Weights of a small mixture-of-experts language model, trained from scratch on English Wikipedia.
Training: a variant of SOAP for the experts, 2978 steps.
Below are experts of layer 5 (counted from 0) of a mixture-of-experts language model. Rows are named router (the router's row for the expert) and show model dimensions 0-159. Each number is 128 + 24 x the weight over its row's rms, rounded and kept within 0 to 255. Numbers have three digits each.
After each expert's rows: a language model's description of what the expert responds to. This comes from a sample of Wikipedia text that the model never trained on.

# expert 38
router:126153139135115103113126075167139119092128120124133163117126090122122162070130157161138150167158139104101149123139147101154182150165143153119119161131102128128068071124131126123098121153125109142135147118166121084106169122139128152117109111075171126126124127105141172145123112154115134152136135139085119113112127115133166139127091145092096119141103114107080123114129134139087126157093108134153156138179099117131115094166119164119106129106135116091189123111139120093128145142123140
What it handles: Periods and decimal points. Periods ending sentences before a new sentence or paragraph, and decimal points in table numbers such as 12.6 or 1:03.159; also closing == heading marks.

# expert 61
router:157164143135097109117127095157135135137157118110146130127145103115116134079137161144090129136140111105122131091166151143133147130170099145104122162143099154122115121153123107084095105127151115140128137128151121133119120108158110159140105108133150105144130157115152148163097103120103101150141148131096135084106106092154121168125118191104103078108144103106119106121127106163114116183110078142160155147150119108160112083148115138095121102143100141106133166148169122073148097167121084
What it handles: Pieces after capital initials. Word pieces right after a single initial, mostly F, W, V, in names and titles, e.g. Wesley, Vesna, Wii, Fremantle.

# expert 2
router:137151143134101109105146133131173082103187110111162151108155091149107144103124139154112147127141099113112157089135146074141144161119100160119113153150125149125102116124101100109129098136159105147160161127131094069116133117155131151114110103111153111135099145118138154134113129133080102150142122160112134102127113115152156135147117138066117107093077095121126111107161126130110094134107115134160160159153120122164098125155112175097089113140108146092159158135148101096097162121107116
What it handles: Media and group nouns. Nouns naming works and collectives after the, a or a possessive, mostly in music and film articles, such as album, song, single, band, species, World.

# expert 31
router:169128153153083108106133094127154072132135115107139143136138096132107152134078139145132124156142113113105147129138134071148140138135084122100128130162105144107106112134070105090080113127147126142147156117154091113097162088152097143122090107063156107156127149131130141175106127158129131149151154153110133115123120102145162135145115144116093106129123114125105135106182090142124131154126112158144165133167116105172125131148130118105101104145084114113149137159143099077125125166115120
What it handles: Commas and and. Commas and and between list items, clauses, and names, including thousands separators like 300,000 and comma-plus-capital pieces like , M.

# expert 4
router:169136140161111126115125109145147134128145118095149132108195132145124136101110130140134170138157135106108173115150147131148171145161132182114095148131112126064126106163125099107126123143154115140142147113154122094126180114153124128102109082083129118166174143133147160146130115148097129175164145136131128114099121121132155135153070140117120107111108121113081134119152127128131113131077122137161172131152087103145070138139151125122119114146121172121129168163139123134123148180110121
What it handles: Line-start list markers. First token of a new line in lists, infobox fields and table rows, such as "- Genus", "| ", "=" headings and "- Website:".

# expert 30
router:146167148146112125124165121146148131100149115090139148139146107163104159111111160157125129145142072111123126122153155118173133137149089171104102133138126119124126120136114105133143119162141078147146122079141117099126156115131129171099104102101166084165154135102154153150125119139112108139167131152117107114103142107143146150138105186090126106107096102109120091062166081165095130147098118161150148148135105118170113108139102143100102100115118105100134152130139113115119112161104151
What it handles: Word-initial Latinate stems. Opening pieces of words, often Latinate prefixes like dep, Pro, Ex, Com, cons, and "ep" in Representing or nephew.

# expert 16
router:151160146131115103117151111137181120063130116084134152114134098170117137105127133165084163141138081121099134107134138128135144148134085133124109127179116152108120111157081093115102123136142097145159174079189107105093165117150131129108114118115153098140141148074159147149101107136103105142133142136106107117117111113130161153148123131082141113112112106108122113096135133121115132140123132161121156140130121122163130130148080140119117068154103120106150142113161114075102161142109129
What it handles: Organization and competition nouns. Head nouns that end the names of leagues, teams, schools and bodies, as in Basketball League, World Junior Championships, International Space Station.

# expert 22
router:130165148184105120088147119143138071120162080124144146113147113132082157139131141136130125146144116100100156111132125108151128158145139137131125151157081108108111113150121081123137099145125103132143130113140129111105110112140110147106095111126147116161134159081147151133115111116124130121158182146112114098082098111131164167137107149123080106099115107072127116099128101142111116133118115118163197151158097127148095097139116137101126097114098173111164138132141117077141125123129076
What it handles: Mid-word r pieces. Word pieces inside words, mostly r-containing ones like r, ar, br, gr, especially in taxonomy names and place names (Myrtales, Nebraska, Rosario).

# expert 59
router:159160162144135125129138123171159123090145099120155143116160103150109139101102135144128137162142115085101159083180154121144173163137101152126112141124116178126127093133122108126105115165129100136121134118166114117098121104156120135080139108114162103164149144111135167131114122147067111134143131139114121122122125101146139177136113155111102103099119112105090091098145098167061121186121086123113128138133095114128119121144119142091123125111113106113125150161137085117111096165126096
What it handles: Foreign personal names. Syllable pieces inside personal names, especially after J or other initials, such as J-air Bolsonaro, J-ó-zsef, R-aj-on, Joseph, José.

# expert 0
router:161142146117124135102163125147150113140166089109139142063162071120121140105132163164121118138162139105127149132138159105176116133163113119099105141142130186070136133135097107076124110150160091156147149104171126078128133089123112131104134105081150103133147119127139132132092111153090101179152129148112099091124093107142146157150088150102099110130127085092130118115151109145104149143102122128133134134155131131153105095155131147124124115128113145115138123086145117092150129151134114
What it handles: Colons and list separators. Colons, pipes and dashes separating label from value in lists and tables, e.g. "2005–2006: Debreceni", "Family: D", times like 1:53.

# expert 39
router:127145116127121115127156105134154140119127112114141190117125115158107157129144156148111122154134127106096125107136117089151153137139135148118095148129122098090087114172115126121095119160119120131135168106160079119109128113133104148104117120069174128130136144099159173135120095152111110168129138136112122111111114123136185140150121128086128099126122119118096131115176127132113135186108095139141176147130097113121103109211099148099102112114136159096178134132159124088128150155085120
What it handles: Sentence-ending punctuation. Full stops, closing parentheses, closing quotes and brackets that end a sentence, clause or title, such as "I Hear You", citation needed].

# expert 43
router:162134163117105084116140102166136128136136106110171170106148123138130154101115129154127130152124082105104141106160143133150154137147124140100111166134107153084120124160138130112119130157165096203164144109156096097115141099158098176103092117110123122162179131121118140148121078172139080144144139172116134117112111126119149145142099175091117129133110098123134096116132106119104101157122129136136136121148109100133111124153090144113098106118125161104132161123162109129138163178100127
What it handles: Past-tense main verbs. Past-tense verbs and participles after a subject or was, e.g. established, selected, held, introduced, named, finished, reached.

# expert 63
router:153156170132079121109157122135163126114170115098156131112141112139109147119114162158130143152172129107113135106143157129148164129134140148099112143135092143086084115148114110111146083135143135140153124094125117096096151123141111164098070108096149097147147130094150131137093107143123089142147140154108106128119094104140143146159114161108116109082128124097099122073132125149128085144106114166144151170176121111161122126143115164101100061148113156099152154140137113106112121148110133
What it handles: Indefinite article and capital A. The words a, an, one and a capital A opening a line, cell or abbreviation, often in sports text, as in AP Poll, Triple-A, AAFC.

# expert 32
router:135152126145107111054128121142153098117134106091141147116137109105118155112124151151080156137142124111128133119164142111146159143142113144103094172169114151115089113185130115102126112162140076148185120127141101120113160109160118154108115114108132129136131173114156153154118090140063099145145134150097108102111100115157130160144127127085133096109115110113119091112168111159098106153124115170124130132166130114135106118153124137079112106161128148109173152146162096125108147119117125
What it handles: Abstract and military nouns. Common nouns and word endings, often after the or a possessive, such as head, power, strength, position, defensive, especially in battle and history text.

# expert 3
router:148129150120103113101146092145122110114127121122140123144162122132124149126139138186103098138129083103089145128123117112142159162118082163092139145129125138128087105154098126109129103170163098152143137122140107093102121069141112137079118088092179116124178161129115148143083110117114117126166140137106118108112104115126190162170094184121111124113130136095088132096105124124132107143123120150123128112157129106140056120110085141111099111128104168108133132116146110105152124116128125
What it handles: Main auxiliary verbs. Finite forms of be and have right after a subject noun or pronoun, such as was, is, were, has, often before passive participles.

# expert 17
router:127140104138131118128148121141153111122145090091147164133142116147110144093111136160106119148160110088101159112154139131164127144126138154072112154150107138121119105163100099103137098148142112117135152099165114107085149112135088158109099110105149108157140129093155121145099121148116135122168190157116099115113105105138141161140136140118094124098074106101073102093140109130124115133101114152165143176150098120147110091134102134108088099116104170120162155134145092098092156141105127
What it handles: Consonant-initial word pieces. Single consonant letters or clusters starting a word or mid-word syllable, mostly l, T, t, fl, Tr, as in Qing-l-onghu, over-l-ooking.

# expert 26
router:145151130134109123121147094158135077098156103129165156106166140137118171113112138141091136141152103113126150108155139090131130161137143139124114147143103136115110102159143101141095086130120128137124143111155113115113129108133121144102110096121154106136156142135136139148090086160117082151145123139112085101114093114166128172178116136101096127109113129109113114099151106141055112131095080136182168152144106111144053125190113131112128127112103145120124130153145108102148141123097118
What it handles: Vowel-final name endings. Short vowel-ending pieces inside foreign names, often Romance or Japanese words, such as the o of Rancho, ro of Avro, lo of Kowloon.

# expert 27
router:182163162134097103133135125149145077119184095123151129128168110123085157119127152156122110155178119100100146061147169128130140127149140152126094144122110125120110111132109104109114131140158109129132142118143108117108165121150108138094113102109150084146146131096140143173103134137112118137174128147099115120109108116134151166137105147091092104114061105119116119110135120159108094164122116189154146138139086124168130132145127155094096109125114118105142132129148107122107097166097115
What it handles: Name-internal word pieces. Second piece of a capitalized name or word after its opening letter, such as e in Keith, an in January, ag in Wagler.

# expert 24
router:137196122152116106111172143160150107120132123111129164106134107145120124105071148144117120134144123119120168101176155100158133153151137156080102153152079184113120096135129107122123109159128119158130160092168132111095147116132124154098116112119161097154137169104128135134101084121115101154126136156093115122106101112153139150131144128104133116113126102107112104105144093169118143129101113113133152144147110130160113134139091167115098118164078131101130183111156079122134116166134113
What it handles: Mid-word consonant pieces. Middle pieces of names and words, especially Slavic surname "ov" endings (Denisov, Antonov, Slovakia) and fragments like olog, ograph.

# expert 23
router:127160174139116135123143124159129100104134109083146147106164114144121152127109148136140174169151107100099145082136142127149152152144144159117117135135120144096113096145092117091106104132150115173174105074138116131103141087157130144081142098110165111119143148116129163159117127152106113130140132181084110131114127094136126140157121127093108097121112074102084080129148115131113125148113099149111152120126116112126097133149124149094068113135106126094133130143157090085087140150100137
What it handles: Name endings and numbers. Word-final pieces of names such as -and, -ford, -wood, -son, -ley (Oleks-and-r), plus number words like two, three, four.

# expert 62
router:132135139141125106120133139140137104130146093106146134121129090133134123114135172152137165161152100117113150124158156102142145150148131154112093152132107111120130079175139096092141109128150109175167136140148116110108117126152122163117074104115151108150139157117159151148107079105138099173161145143118104095113130136160143143127096147119102107108085127118119115111183107138077140129100116138149141141165096099170106104177081144091136113095065149107145148155136101116115117146095115
What it handles: Hyphens and Romance prefixes. Hyphens inside compounds and dates, plus prefix pieces and particles such as de, en, do, re in words like delegation and maintenance.

# expert 50
router:145157183142130114097133083163148127117118122094140142127160099134109137114155149180070135139136107116124147110187137133147152164140128137122112150138132124092115117128132129117071129136130118142135143101168118081102151122128114129091117101124167070146123148111156136132090111126093093139147144146104119090113089109139162121164093117118105120107122110122118104110183118145094088143120115156127160168157125116145120109141099149098094057116123111090140139141138106092105135149107112
What it handles: Capital-letter abbreviations. Uppercase letters and country or team codes in tables and lists, such as WAL, USA, UK, FC, QF and PML(N).

# expert 34
router:154123150162132112114171136130145089115140125102156132136135108123126145103139145154093110132126112131120158101149171061170141191157101153125104142129092150083132121159127126092144103147173115147137139137140101085105114135126116141120130101094148106147128136115153186147118129125107096139152130152108083075125114148154176129133084153093124091122121089113129115106141110162126121154109112166155165128156101119122123090150109126071107101160115139112132134105162089116123106146109116
What it handles: Opening quotes and brackets. Opening quotation marks, parentheses and braces that begin a quoted term, title or aside, as in "clean", (reviewed, (2001), \end{.

# expert 13
router:147130156139116076118129084147150075139144116119149144125150104109105146106126156133130151149129115106100129123167153147135132154143088130103109153176092127099087112150138118097126105143190118128168144113119122117086160117170087142119126101125141107131147143127160164149124113125101086136134160140106102091080098119137151147148126170098101099130110096119126086113121078117095118164109105132148148134166112107147109126152116143090094124134120153106183152142162110116092140150093112
What it handles: Adjectives and stem completions. Common adjectives and adverbs like large, giant, great, together, plus stem completions after a short start, like broken, left, appointment.

# expert 25
router:158138146168111112127132122133151127099183106103134141120140106146111135113121151124099110148148105119124131129165118135147145129145092137101096138145105119136128104149090126065116115146173113156146125147145129128087135092145114153125092114066122120160168125115111135156101056162109111153153144126124095105118127072131197170154078146124104110112102058125104128118120100137126133139100102189142128157146121113149095125156111139111104124121107108123130137131139119111085134109121127
What it handles: Locative in/of. Locative in and of before places or dates, e.g. based in, Location in, In the town, sultan of Egypt, University of.

# expert 58
router:144132114150136098070156099152150123113148100105132173125143097135101190115093129142108098160139125121118139118153168107148146159154119155099112138145112126125116077130096096114134121150133123110136125109146088105116144119145103152102064125110120114154132168134132159130097095137124092139155141117099108093098097109152150150137110145113090094104108106101130099073151113155105098143116099154195158132136099095153122113142115143117122113138103096104156159121131099109143118176143113
What it handles: Mid-word p and c pieces. Word pieces with p or c inside words, such as p in Shipping and perpetuated, rac in \frac, c in forcing.

# expert 28
router:164176143145114072117136110147156124094154101072161147072147110161117156121103157166099140161138106106121117119130151101145143163145123136129120164138103117104124117125122102105109125129127106147162134080159108123111115113141137165101135097105164108141137136105122148160097121128103107120157149153114098116091094096157155155143090169127126099107110103096092121120126126147110117160101117142144121147152073103144074121158098142117091094108137165131137155103164124136147160142112120
What it handles: Table cell separators. Pipe separators, empty cells and semicolons between numeric cells in sports statistics and election tables, like " |  | " before goal totals.

# expert 33
router:135124140213109090114152124171141115111144113122145116119168112150131151120116151146121163143146108134095140111170129135140157142129100158091102176168092143073120135127108113122100108169121127163168127105152140140089110116140121147114111115081124133150127120101131147163099126173104106125167115153101079099114101089137155167136113132104139126118122096101122134113123122172097125118084107141125147173146125120149097119129101144128091098101122117118138149126142108095082135176108116
What it handles: Purpose and place prepositions. Prepositions after verbs or nouns, mostly for, on, in, at, from, during, against, as in best known for, driving for, On April.

# expert 55
router:124160142133110091121152071155150114131120108098155155101148107117140143130133145147113151145126110115107147111159146089137138139136141152103131181179117156116113112149117102117142115172156111170171143124151127089111141102159105158109115112118150104139124148119141153134115106202105111151130161184109105099115118114156146149133116140106126104145126116123097102122134114149129118188117118152126148123148114065142115123148054131114104108133114165121128137150167100102120153191120132
What it handles: Derivational suffix completions. Suffix pieces completing abstract nouns and verbs in expository prose, like -ation, -ing, -ed, -ions, e.g. explanation, attained, violations, projects.

# expert 47
router:134142134155136125124138120165146115133121112121126157075157122103111131126124162142138102155143100096135150124149146078136183163136094150108119121146090138113118111151124094112143095173181111174134156105129083118102149111133116124141107096100152116151144121088135150140104136148108094133150136144113119114098084099172162178128088147103146109124123092126070108123158092133099133154099126128125141120135114126198140135164115146117133127151120161107163131149190115136164139152114117
What it handles: Clause-linking words. Conjunctions and relative words opening a clause mid-sentence, such as that, which, where, when, after, while, but, in narrative prose.

# expert 36
router:141143149140115091117181110141146125134138099131142142070148129114126140129106148135103167144129144096078124123138167104133155143147093157118144132159116132081105082168087115121103108145139126142141157124158127090085171112135112161108062123100135107136151149110145130147100108156111089139138137123110085106107105128143150136131094127124098096141102123103126112115145116124131114145094097165137153128168106088177123115139102160112123107157098171099135149156163073107127139133104101
What it handles: Determiners and possessives. Articles and possessive determiners before a noun, such as the, his, their, its, 's, especially after verbs like saving the.

# expert 20
router:180155146132129114083121133175148098069147102116160133111156132146089167115098134140116112142177096106119135085124144147128169148134150138132118136146120110106114102154121129089123106175152104127151129130160086122111181094159114130082125101119138118167117127092163140170109105127118107149167120142102123096103117090150132180147114143078114112144099108108112098116126098126131129155129101146144161140149104086128119136157118148109093118154126120121156139125153099114110110177110111
What it handles: Vowel-consonant word middles. Word pieces that follow an opening consonant cluster inside a word, such as ann in channels, ans in Chansons, ile in Chile.

# expert 53
router:140159123137117105081155130135145113094142129112128175120130108152135162126084146133098121158129123117118129109137138106164127129158123169103117141146119130116102099163099098078142114154129104163140149125147110098096148125150108158120076112111140097170176149108136141169125115122139123151141170143110132073064074115151153131159116143121122117121099110123110100094178107145092113146089101139172154168137114115178100135142100160116112104120103163083143146132132127121132134150147138
What it handles: Latinate word stems. Middle or initial stem pieces of Latinate words before suffixes like -ation or -ity, such as theat-ric-al, rec-, sc-, ident-, architect-.

# expert 48
router:149154159134109089118201111151163099118134114107132163114137121131116135115066140142103174146133089109095134125147166109134139131155121139114118158176109119111104108168102097113136069134151119183159156116139094077109154109144085152089120110090128101159110184099152165132121126146132133137134122169098113108107095126152147133133120138134112100124116106113109096120151105150093093150117120139159139152156121122142115135142095166112115111109116122100154160154162124112134147137132129
What it handles: Adjective suffixes and adjectives. Adjective-forming endings (-ious, -ical, -ate, -ual, -ic) and common adjectives like new, same, former, original, local.

# expert 57
router:131142146160125099113161137136147115114154110130159141091144111120121166126089147161120121167136115110078142116138152094138132143148104159114105151129109135127103095139074097124121113161145099156136131101160119089106160112136087148113120101118134113152133146098130142177106117139114099154148138130097100118104102126169149143136115189116104114111112115119104117097151123174111108147050110167135138137150087098165119108139107155078116107137124168094180144129166120110120115158102128
What it handles: Word-start consonant pieces. Opening one- to three-letter pieces of a lowercase word split by the tokenizer after a, his, the, such as m in mouse, ass in assist.

# expert 52
router:131160116165122132108150136151128081113138097129155150097150060154129145125052147153117140156149134102124161111137121130150145167130138167122122153145140146115121100180139094121145074140119099144145148111149109130119144116147104135090100112109155099165138153121142150166075111132104105147152171153101100127106139081133140147132126133122110095108093100117101111093169091141127103155105094128141154134147118112128138086143068143094105106121111155107140136142160113129108136154126131
What it handles: Consonant pieces in names. Single-consonant and short pieces inside foreign or compound names and words, such as f in Bielefeld and Edlefsen, eg in Montenegro.

# expert 9
router:136153170147091092110154089156154094113150122134147120115148126145095145096125160161129167144154115110117165096182147104117140137158097156112113165152095147107117118162113113117127099135152108137157146125134106102123129125151109141122130110116194087145155115116125140125119115128114084145169134154108136118097093124143136139184122166133092116138121135094120103087136112185108123160113073152152167135143120130144099107138104164094149097122107088088145145131144093119126118125105096
What it handles: Mid-word name fragments. Short letter pieces inside foreign or unusual words and place names, such as x in Pointe-aux, io in Gobiobotia, icro.

# expert 8
router:157149179171109069093147118145162124124157103100147171134149109098125160114150149159116118159158104108114142134143186091141129174150121141103080148152103117110123115102129110105125127136182097161149119105126119101102135125151100142112124092104145100142144126121138156160116122146115119163152134157103129118087092100158145141157130165108134094109094119123110090129127117149120091131113132126168141142152100095153104109138118173106098086141095103099176154118146127121124119117101134
What it handles: Signs and math symbols. Mostly signs and symbols in numeric tables, coordinates and formulas, such as goal-difference plus or minus, dollar signs, °N, slashes and subscripts; also some mid-word pieces.

# expert 41
router:144162150138071106113139130139141120091125094104138194086146114161110141078113152150111146120167092109115126105142147123126190137147134151111106139138122134099098115122142103119156116145142100167151174096151108116107170076157112149110082112108124089145117138119137151138082105172105092128129154172110122131099110108137138149173128133129121100143103119115113113132135095123114121147103109144137133153163104105135072107148127168115119104142111141115139179123125116101081126118146125
What it handles: Infobox field labels. Field names and section headings in infoboxes and articles, such as Language:, Country:, Genus, ==See also==, and word endings like -ation.

# expert 10
router:125175156151127107108146105141154111118139100099154156088132131134080179122082137142122176145137117120111146090153139113140136172151143161120109143154110143112095105128095114107127118144147114141161150127138146103113169120145099146127126103109164106138153154097141162133102109102091105112171178134096068132097096112123133141128102144114106094112115121121082123106134114198132148142132093176144165137128089107141120100168135142123085122137135132118134145158144111095100155143110106
What it handles: Word-final y endings. Word pieces ending a word, mostly y-type endings such as y, ory, ies, ly and ar, in names and ordinary words like Amnesty, Lawyer, thoroughly.

# expert 12
router:132163147182114102125144127127140096118160112116147169094132105139116144112107159150098126158153126114093151098140155096159138137146091142102055152121071142095128112166134089120158111144144119149142115132149106107098147112143112146120111095091181111147159154107140157157129119147107126159154129139099119120121107110131151132160125184102105106112103100095110111108181097141134118131092111156134150141152118082155131130129117147089113089153116135110168162125149119120136113176123126
What it handles: Word-initial piece after bracket. First letter or piece of a word, often right after an opening parenthesis or quote, e.g. "(b)oth", "(G)ls", "(Z)eller", "(ap)plication".

# expert 46
router:171137133142089129092153110152181097110127090105163153129163094125111162100124142145131142152171098087111156096134140122154146168171114140110086155142108136122122101135099098120137100174157118134161137094158106090117117092147115121134109112106148126146119151114150157154109130123104098129132114138093135115115118089155141133156134132121098108129097105125115082091126118160091137144125128169140173143126109106157122137149144143108101130159118158104130151112143106098156162170088066
What it handles: Word endings and kin terms. Word-final pieces such as ath, ony, ons, ents, and family words like father, son, mother, brother, nephew.

# expert 18
router:151168150204099107118146098158135114120142115118161144125143114133096155114112162132120138147146126117106150123145153140148146158156123159109096133148104156092085127155084103113143096155149106164193113120132125123105130109167117134125096098121143116168147136123150153147122110139111071141145121136110095121113102113163147138146085144094117117115124090132128103123150116177131106174093090121149130138130121142205123110145104142106114117144095113114167151135146082154110104117104137
What it handles: Prepositions and particles. Spatial/temporal prepositions and adverb particles like In, Over, under, off, back, after, often sentence-initial, also "over" inside words.

# expert 21
router:147147131144106137129162120153159126117143105093167137119142121131119142116113151139099117154131130116063152127159143096139129149184114174108097134157082126120076098153120076134149102162168111119134170130143111122090132113161080139104136100094153107140172153112115145158106093121120128161126137122093117121114116112140143128180092124080086109133110099125122106119144104124090111143094117118119133147141122088143123080153101166113136067146102145105131152145136120102092137137133135
What it handles: Leading digits of numbers. First digit of years and other numbers, mostly 1 or 2, as in 1950s, 2020, 1971, and counts like 4 starts.

# expert 14
router:200151133144130090077140138170153123135157123081129144108135122128137150086116178156125132196169118086113152107132167100181146134133086126095129176121112122118114119136109110067102111150122133143136124109119080125092146107135095161087122115110144115144133133092134129160098127176114111119143170127119127131097104118178163145126054147128117103133091110076131115126116122134122104125127118130138136137140109120137088134151123132104105117151127128116128143140120125123100145118115128
What it handles: Table cell separators. Pipe separators between numbers in wiki tables, mostly right after a digit as in sports stats and results, plus some semicolons and dashes.

# expert 11
router:164130129163055129133170090142141130137132123118153131084173131118125139072129137155076110131133112104129188111129139127178153131135114189128130145142096115101136123129100135136099077201130107143126125107124118120115140109160111144082125118101168117130104149094138144139116090130125089126171157166119127116113104128128126127160090151088128097147111106107136114103136107129112114126123121142119131166145066126144124113136097126128124124150117158111186149128162120106100126109112121
What it handles: Line breaks in lists. Line-break tokens ending table rows, list items, headings and paragraphs, usually before a "|" cell or "-" bullet.

# expert 60
router:137131155139078117111134124153155097125147107095168130143131129130111137140118150140098134164145118087091122123126141107127145146134098154076112162157109125117129096154078114115157087122165099164164148091133099112097127111130116152116127102105136112157115137094162159148108079134111086122158151165106120119107114117183136138143082176109100089155116103099090103111140106138124076160109119122144140154136110115137109112134122136109104094113127154119162149131143079106152145127081097
What it handles: Quantifiers and numerals. Quantity words and number words after articles or verbs, like two, one, all, some, most, both, only, also.

# expert 29
router:146160173128122107117151113142147116113150114100140161126138109133092149116092143144074133137138121116115150104140168119131170145124102142071111133161103167101106104167103113114125088177119111154119144093131104102109116103128115154115136106087126120145119170111170152140090109151116108121143113158084079104099115107138132144156102122118116097145112097104108095075159122120084095168103088132128157132134118116175104121139135158111088118128085136118145149148152140102086133144109119
What it handles: Nationality and ordinal adjectives. Nationality and ordinal adjectives and their suffixes, such as -ian in Mozambican, American, German, first, third, and -ical or -ish endings.

# expert 54
router:141145144135133137121144112162149097125165115109158149130133085128108138118104132133134121154153101115120167045175146118177146150148098137098090159145106166097109115138104111123103094151156098152149142118173115140089155099144112155128121103120160122129109151104131169158130123155112089153144136143121102081080118124147163147143137152098125109089118084095124060112125103110105117132111106128168154154150124087153113110127123143125129126121119109097165159116139110099124116143120108
What it handles: Word pieces after D. Name and word pieces following an initial D, L or G, such as D-add-y, D-arl-ing, D-ame, and names like David, Donald, Bill.

# expert 40
router:153162154152097068117148101160146137095154101107180139118159111155108138118113158169118153135146091112128160130146145122136135154139104171115065132122127134119099099138110121088145109170122090160126143108142126117085137086148104151130135098134184092156162147104144166140130122136103123171138146134068141112099108090150133150153125173111120117138131108122103092124149099121091128158106107171122151143136119119132118113147096163113097117152102139100125140100148112120152134141102105
What it handles: Months, years and mixed pieces. Month names and year digits in dates (May, August, 1974), plus scattered pieces like az in Nazi and ice in twice.

# expert 51
router:140134139164105103111148136177169127135114113121165137088134119146109143124107149139086098148157090101107134114134148090148143163143122138125123131180121168126094081162117124112136089140156115144148158088141114104088145123132123154121138098125153104132155157092158172135110102122075098184129132157093113114105119130145146162164104166114102115142112109114076124100135088174127122160104139145143160149163119100138100127153089134119101126143111136123129149163142101125124151104086121
What it handles: Adverbs and clause pronouns. Adverbs ending in -ly plus also, not, still, and pronouns like he, it, that, which that begin or continue clauses, such as finally, suddenly.

# expert 7
router:143149146128104089074128097143156093122143121107150161116175101133119171091127146155141145140163123117130143096126124128160148137144106135098138160168099137097104086130093117105122115175141112175165118075146099091113180105156098137131103113116154115139102134093143164128110092118111131118148148132104131093095132078188132147136121141115128128127109127124129081097153092143108137161122102149153179128153121124133102120157100155115100086139124157118168139131139130108111116144118110
What it handles: Noun-ending word pieces. Final pieces of common nouns, often after c or p, such as roaches, arcade, Coach, lizard, portals, cortex, -ase enzymes.

# expert 45
router:152125163144135135096138061132132101094127097127146132108149100144106151118104171151117133136144130105115132127149130074139159137150083153117108191170113112107121112096110126113124085162126096152128132100139112106121128118162104135113133108073121081138189156076139137139115126125085117144141120149079115127115105116158158162146100111119134123118134111119106123104167108123096116135091120118135142149135119100166081126128112147116105126112112097115182153143150140108152139184096149
What it handles: Agent and manner prepositions. By, with and as after past participles, naming a creator or means, as in designed by, directed by, led by, with the.

# expert 5
router:146145163132090114101136129146155100086169108095137174094135108137100137108092133158066163149158117093131127097148129118131137154139133127112096139155093142109123112167094117126111117155163091140187138127141120130113140108187101128118104114115143126138144159107131155166107099163108106148145168143100123081091101099168179162157123148097126106139119102125105108100127116124102104134121127177108157131150119108151100127144119144103095102158107151116148142124124103097155151116125123
What it handles: Places and institutions. Nouns for places, units and institutions after "the", such as city, County, school, station, district, often followed by "of".

# expert 49
router:136137131152111110131156126165146119130166130090166123105123118106114132128119138132104129138152099094099129116133149093134142139142097172079112166142139113107128115170077107085122104147133121132132129138157110071085136109170118157112107113095137099164127142122187168136118129108134130161146132153103108111127088099128147150133061130139076124155098056126126113119155112125114119136095134168140162162139122076122108125127121149115125123096102113110163144129156110110098131163106105
What it handles: Of and quantifiers. The preposition of in titles and phrases such as Tales of, A Game of, end of the, plus quantifiers like some, most, only, many.

# expert 56
router:153129133134120122119148122140151129110171123109128135136133108119137134112126139154088113153136143098106119110126134111144124143159079119114113144120115135097128119120064074126103096139115098143141122118148134109117178126152118150072098102130154111175148138072133142159119096150081121126144125145120118124109119130140142149155094120100134112126101124101100107126158107144100104170119135153190180151155088098185123048148108136108078115141095160103137133122122091129147119119092116
What it handles: Word-initial capitals. A single capital letter starting a name or word after a space, such as the B of BMD, S of Sioux Falls, D of Dodoo.

# expert 19
router:148132153171125108109141118165157100126135128106152128100163094114128154127139158131111121156146102107102139111153146123142131151145132160107128162167093144108078094142122134116122124148130136159155143112151115065099121118142098128129116103127120126125164143093140166141114117174107107196148122160124117104107134115160171191133101138121090112136108104115110139112196107173121117145114108133130150167127126108131087132113104134111105126142104164127193165133141100114148079103114122
What it handles: To and linking prepositions. Infinitive or directional to and verb-linking prepositions like with, from, into, often fused with a suffix, e.g. added to the, corresponding to.

# expert 1
router:162151170109112090102130118151165121077130110118138160131150109176092172126111126133126138133146106114120165079171149127159170139148133167105112147144105133110106111123092105070082114147143110147134128115139122114123112112135124162080109092103143084172122159082169140152082110126123116137153127137095116110124111098141147156135114127112105108099107124116107085116153103162121116138117132189160144142125105131152132118170129145093087135143113162110144148138147122130132125121104086
What it handles: Vowel-n name fragments. Second word pieces like an, in, en, ay inside proper names and place names, e.g. Catania, Maracanã, Moscow, Kilmarnock.

# expert 44
router:145148133127111118130156083137143109122130106111141141100139107180106135125115156138076117162139062117108153113139153108134136133171127147090098141122104141069128100154095117129099114157155100138142133100150105119114157105163095144104116107087147113127142144100138149143092138109109111172156144140107136108114119099149166130117120188115121124132103112106106122112141106164105075126081092128140127157142115106144101087170108136121094087158122162113148137109141119103082092133098104
What it handles: Headings and line structure. Structural tokens such as == section heading openers, See also, line breaks, and pipes in table rows, such as ==C, ===Democrats and KO cells.

# expert 15
router:157127154144126085105140100157152115078157118117146151111131102110095140145094201153134159156142100099133158099135177087142141145174138140099111168158105166129119129175129110124118083138146085122147148128140130125102147127150110147127121099096147109127123136127146150171088081181130124132181130140105086102116113112144153143143116111112107115141107112085094102112128086123130127137105134134147134137158108128146109075168105135105132103150129152114127129171136122119149099140104118
What it handles: Spacing before numbers. Spaces, opening parentheses, commas and pipes that come right before a number, as in 438 km, April 28, 2019, and table cells.

# expert 42
router:149129131152121109111164108131164112128148109119149149128135065133120158140095167130094130160142063107100128122153149112161136144155096156102146133138104157097105098142117086107114112135137110143160162120147104121111152121135106160119090113084158101154129155121122134182115103133123133164153142162112116110121126120168162138132107154113077114104132114123067126122182107128133131158137108143134153149163114135170117142136133137124096132152082120107183138152158095123116166169098118
What it handles: Coordinating conjunctions and commas. Conjunctions and list commas joining items or clauses, such as and, or, ", but", &, "as well as".

# expert 6
router:149140145150108112126147101145140132097138108106143149109137106159101148132112159175081143136139069117076135119138138102169204147155133163106088154131092125107164104153121118131138094145129134134147163117160100124106130122141128142107135094118128090146107138119117131139119105144117114168140112145106113110102103127139165140146107134090137101123108121116087115115122125171135089127069105136147112174131065114135104092157110168111143082124109154104157138130129087091127094108133112
What it handles: Wiki markup and headings. Section heading markers (==, ===), table cell pipes at row starts, and paragraph breaks in wiki-formatted articles, e.g. "===League Cup===".

# expert 37
router:145169156144104120085137131150137095095141121115138136104161090151106179105104131138106122167117122109098144136168143133138140149158105137075136155126114163110102086153087113125104103137145115118138136115150078105100153123170117131100121110129139090153127197131122153146127118128113123146167190141131118111090068118150153129169103144125089107106101128118106090123149104137130114151107087149155148119146113099137123084139091157086086125137091123109152126127139102132136130135133110
What it handles: Consonant pieces mid-word. Short consonant pieces such as b, ab, g, v, ig inside words and names, e.g. liability, Established, Zimbabweans, Lybra.

# expert 35
router:158142163155140107104129123141137109107137084106151162106143102142109132115104128171132129147162113117086160127158135097149143153179104163091078149134122117104107114146159102114118119150186089133147159121143123136114112080157102132110130107075151102150158133101123153195080099155079109145137132136105114095115114129125145131186115169120124114145126108108102100122149079121121110158075109121140137135168114127135132128144115147109097109126104105106131149161150140107114119128114132
What it handles: Birth and death dates. Tokens opening dates in biographies and lists, such as "(born", "Born:", the dash between life dates, and leading digit 1 of years.